config.toml
n_layer = 11
n_experts = 32
d_shared_expert = 192
balance_bias = false
vocab_size = 16384
rope_base = 10000.0
tie_embeddings = false
lr_head = 0.00726
Below are experts of layer 8 (counted from 0) of a mixture-of-experts language model. Rows are named router (the router's row for the expert) and show model dimensions 160-239. Each number is 500 + 25 x the weight over its row's rms, rounded and kept within 0 to 999. Numbers have three digits each.
After each expert's rows: a language model's description of what the expert responds to. This comes from a sample of Wikipedia text that the model never trained on.

# expert 28
router:484523523507470475554493534474537506496491453499467509534487487533517480527470503510509457447528497523466550477484494465496507496481507462521497487464468494472538494486457475489563499501509436496530523519508525500485501507513469512448490492
Description: Surname and place endings. Final pieces ending Slavic, German and other foreign surnames, places and terms, such as -ski, -ov, -ić, -ung, -ev.

# expert 24
router:494524484514464525495461490521523487586521494502476449494499541543506480496528533502517540486500521509535479493475479482488459483498487527520489492511531516517479522490529504490489481473508478492534538520502483465464474491520485517547497523
Description: Line ends, copulas. Line breaks ending infobox list items (Builders:, Operator:), and copular verbs such as is, was, are, can be.

# expert 3
router:498493481494476513499549523511498492518498454504488442476511488534496518506491469468487486522517480535475510478509501470523520532515513477495489523512446529449468450451513448500481507513501498519482507502471487491528574481466463502458480533
Description: Sentence subjects. Subject nouns and pronouns just before a verb or possessive, such as he, they, who, the Division, Strauss's.

# expert 14
router:468506490513494546521507523465484497527564506500496493497466488482494446529481469530474481478523478514488532474501498490488521523501498480468490499539495502506479485479493462533502503522542504506498532470479515498478487495515470484518516496
Description: Taxonomy name endings. Word-final pieces of Latin taxon names (-inae, -ia, -us), word-ending periods like ation., and closing parentheses and pipes in lists and tables.

# expert 17
router:504466445482423534481532515495521501484514494503520489494501511507524502515486525546486515504519488520497514485491463502512484486460510480517510489517452469514506509508462485545508513473530513480507444497516491457513559491522486505498510490
Description: Biography verbs and pronouns. Biographical phrases about people, such as he was, was born, his, her, married, appointed, and politician, in life summaries.

# expert 16
router:489475525509520484480504518462527434501487489474528519495463531465452500505499521469512511531498467522510461553451533538510533480489469496468522473475558453474489499499571470512486511504500500504486428527504454467506542504492527494480509448
Description: Mid-word pieces and verbs. Middle pieces completing ordinary English words after a first letter, such as L-et in song titles, s-cept-icism, ref-resh-ing, plus verbs like look, think.

# expert 7
router:462531538528492487469496505462498523482505447557519524496491477510431482472503505542511517450462477551501533485525482461486510505529502497504497503470453515514509498564468522522533493527517495505471452510483536525527473485507525519538554484
Description: Numbers in tables. Numeric tokens in tables, stats, dates and IDs, such as 100, 50, 26, plus the equals signs in section titles.

# expert 9
router:511474498436478540464521475491506475459477525473491506489484468480460505486515509478465483529525516496495509487482468481511481537465446551542520487473497530478508504472506451483511524490480517520539488512496492519533496466529511483521458528
Description: Surname initial pieces. First letter or syllable of surnames, and some first names, after a given name or Mc/Mac, such as McH(ale), D(obbie), B(entham).

# expert 30
router:494490494526463500535495532495521489494553475506512473487495496471497509529537454484481481524480481512526464495522477528461492485540517502502518474493450524527537546489477477518477460473497503484454474520492531482485528483510487534486472488
Description: Commas and connectives. Commas, semicolons, and, and prepositions joining list items or clauses, such as by, with, such as, but.

# expert 8
router:548459456485474546503469516481479497500515479480530503514512511505538526504544471513458520458470448508533511482516466524456493502500525484470499497493491464540472484586484532496492521504470484523482524509541497472535481554478456541474447487
Description: Articles and determiners. Articles and determiners in running prose, often fused with a preposition, such as the, a, its, in a, on the.

# expert 2
router:456510496470485515530503480449502459513529521499477530501476488449452462496524527507521469525517486442498497491479511511490517512484487559469547478545501463456514520513511505520496470518528545486522528491484528489461456477532477472490514515
Description: Sentence-ending periods. Full stops closing sentences, often fused with word ends (ion., s., ing.), plus decimal points in percentages and section-heading equals signs.

# expert 21
router:581499506467495469540518496526502555492469463528460529477500500510495528507491506513512483483505496508510481438497510486490535515459515503535474533497475511505520493472460543451506488490540481546516509493459529518491506457478505461497499493
Description: Foreign name pieces. Pieces of French, Slavic, Spanish, Greek and other non-English names, often in sports rosters, such as Lukáš, Antony, Georgios, Jean.

# expert 27
router:534509543523502462496482501530503489505461496504527488535547497516439495523495526509478542532476483520488543486517524479531483480469486497521462525496572484454533506484502453480514501467504469522475539464506483486505505513511481517437507497
Description: Mid-word syllables, place nouns. Short inner syllables like im, ud, ib, ab inside words such as animals, testimony, Auditorium, plus nouns like town, camp, bank.

# expert 13
router:528507523526491500529461473538502464511488490503467504487480491486513519503493503483454476500484542454488507531497502491493476471510517504538485486506465472502515508542555480502477490508496485508450526532493455486501506567493503536497450484
Description: Prepositions before dates. Prepositional phrases like in, of the, since, published in that come before years or dates, as in in 2014.

# expert 6
router:493487497470552499537529487479500523513518530498500518505496516541460519472479522472506447506455514475523479529553478533512499485511485459491501488508507508500529526491524463456496500519479556488512527504516480529547475499505501522505512509
Description: Initial S/R pieces. Word-initial pieces starting with s or r, often after a line break, dash or preposition, such as S(ource), s(ailed), Ro.

# expert 29
router:480525512498539447441493512506521461496523524551513507511515513520472493477472493491509531474496485497480514488521496493500506504480486472516483497534478539495510478482470523541486488550505469524531509502523493493501477505510537488499506517
Description: Trailing digit groups. Later digit chunks of numbers following a first digit, such as the 016 or 980 in years, decimal coordinate digits, and reference numbers.

# expert 18
router:488492482532500539496493469508479544528481491455520470490525506508498507511478471521539531501483515484529472463513542495503481467521490515502521478493476559505474488541529525505482512499447513497488486465556507486527481521462533486522504508
Description: Paragraph breaks, music media. Paragraph and line breaks before headings or tables, especially in song, album and film articles, plus words like album, song, released.

# expert 0
router:492489493511521551489495513521526536472507489531484522498523479522544522497543515520514489500535518512537474478500532458487462475495474511491536491544478545477479531478488502521515453475530550535500491491480501517471479490489512550512511526
Description: Abbreviations and acronyms. Capital letters and acronym pieces in codes, call signs, state postal codes and team names, such as SC, PA, FC, WMAL.

# expert 4
router:500483492532454470476423534482476474470497470509477518522483534471494495511473479487494462513546497500487497525471506517466539522498444497485511514532502505518489475490485506488459504522520456481495515495537501514467491521488465534527516479
Description: Common English word endings. Short common English words or word completions after a partial prefix, such as long, back, water, st-iff, w-ool, b-ric-ks.

# expert 25
router:455517490487498481485483520488511511482529523446497486508520473514517494503535459549531479503487499463437543521505524446537484483473484436512473457487535519491495457479483533484493478472515492514504477438459523509490471519482499500497455466
Description: Japanese name syllables. Middle syllables of Japanese and Asian surnames in tables and credits, such as Kaw-ah-ara, Fuj-iw-ara, Yamag-ish-i, plus table cells.

# expert 19
router:525513478495450489521512531518465471523501476505504511522491508487524477497474538538454544521480505506450509512516484540539491492523504485467499541503535470510490525549515458506496492471496479510480513499522469477535553553504489499474485502
Description: Ordinals and career verbs. Ordinal suffixes and words like th, first, second, with career verbs took, came, moved in biographies, plus table separators.

# expert 20
router:519535505488514490458483485497534503511463543488506514484513463507475454491554461456515456470508496519542478497521545522512487485547507542468499490548484517506496504496491508485498514476514486510488496507507489509505483502520511534540503542
Description: Infobox number separators. Punctuation and unit tokens before numbers in infoboxes and tables, such as (age, m (, coordinate marks, $, semicolons before "years ago".

# expert 12
router:500505538524486478511507518524487560531503499492499462511542493510462483480504489481502534490506511502503495531526504466528505509527539473484463455472545563489496491545464514467494493541490500504479487486524526542488513500456534455536464507
Description: Plural heading nouns. Plural nouns ending headings or lists in tables and section titles, such as results, points, goals, subdivisions, plus table separator rows.

# expert 11
router:465541510560522454497488490494466511508504504524465531470530469501533530456485450536510481470506531507494497487491507458467513509540499477509518496496490511471513515479508507470524520476503522503488509526495485488517488555537522474470507474
Description: Leading digits. The first digit of a number, especially the 1 or 2 starting years, plus single digits for scores and track times in tables.

# expert 22
router:486516492466509495519519504537543499526513454428473494493470527515451492476516528499504517532509468521469517493492507473510491490472501528520482526478487467497536460464475534511542506489458535494515486456474528505495531473497523486462466535
Description: Foreign given-name pieces. Opening pieces of non-English personal and place names, often after country codes in sports lists, such as Jo-ão, Fel-ipe, En-rique.

# expert 26
router:477507500470534450468520482525472504497476504473498538486492504475501483503500504488469535503505519531511474548518542521491525491509487532506487502479556465496520484521527508519475463529483513534470504500451480480506543521509460526525531463
Description: Word-initial prefixes. Opening pieces of longer words, mostly Latin prefixes like pre, trans, sub, con, dis, re, in technical and scientific prose.

# expert 15
router:508536502489526507532470469531476482458461505501528495489473486486490527489485464458476486481484531450484478531503503540464489500529472502477481494525457521477471533499513513523515494500485493500535548493510503538498468505527465519522479519
Description: Initial G/B/K pieces. Word-initial pieces like g, b, c, t, often in species and anatomy text, such as g(anglion), v(ibration), B(esides).

# expert 10
router:524511496490543496508487472542472461481456512523536493519494504438504510485506482454539461502474537485551488484508503522489518462525455531469491499483496520510486536506542497479496516501485521491484479505513465505438516504489496476536508496
Description: Word-initial letter pieces. Single initial letters or short onsets beginning a lowercase or capitalized word, such as m-anga, t-ent, Tw-elve.

# expert 5
router:550470465520542515519502532485467561476506512504501497524522501511509514486497525510516542530542524527532486499507474555497519509484528494505476535494558517531511508543449536520493534466518541496490484517523527541493515501535522457502491478
Description: Sports statistics terms. Sports vocabulary and stat-table tokens in league, boxing and baseball records, such as football, round, championship, weight, and table pipes.

# expert 23
router:478464510534473520547475504533533505515520507524543496530488503473543522505514505537513501498459474519504531464497469470485462528482526474497488513512458442538501473535506556483508506527454502522495488513504477504529523533503486511467487469
Description: Title connecting words. Function words inside proper names and titles of works or bodies, such as of the, and the, The, &, Great.

# expert 1
router:486530507560490469504519495495515519520489481493505534450499504531548515532485495468530499466518555446491470461440520480490473470510514500504499521535501505501501523505508511455496522473528511457490530458507475462549491510484495510499530499
Description: Line breaks, language adjectives. Line breaks and paragraph breaks ending list items, table rows or paragraphs, plus language and nationality adjectives such as Greek, French, German.

# expert 31
router:484516515492480488486548482491478488509499499500466527512536491541461479520497505554468488517526531563497513537492455466480531527508537494511529547472491495513506463496492483488492538495516461474504532507491495475482470494512508486465561483
Description: Inner syllables of names. Inner syllables of proper names of varied origin, such as Lon-er-gan, Aznav-our, Breck-in-ridge, Dever-on-vale.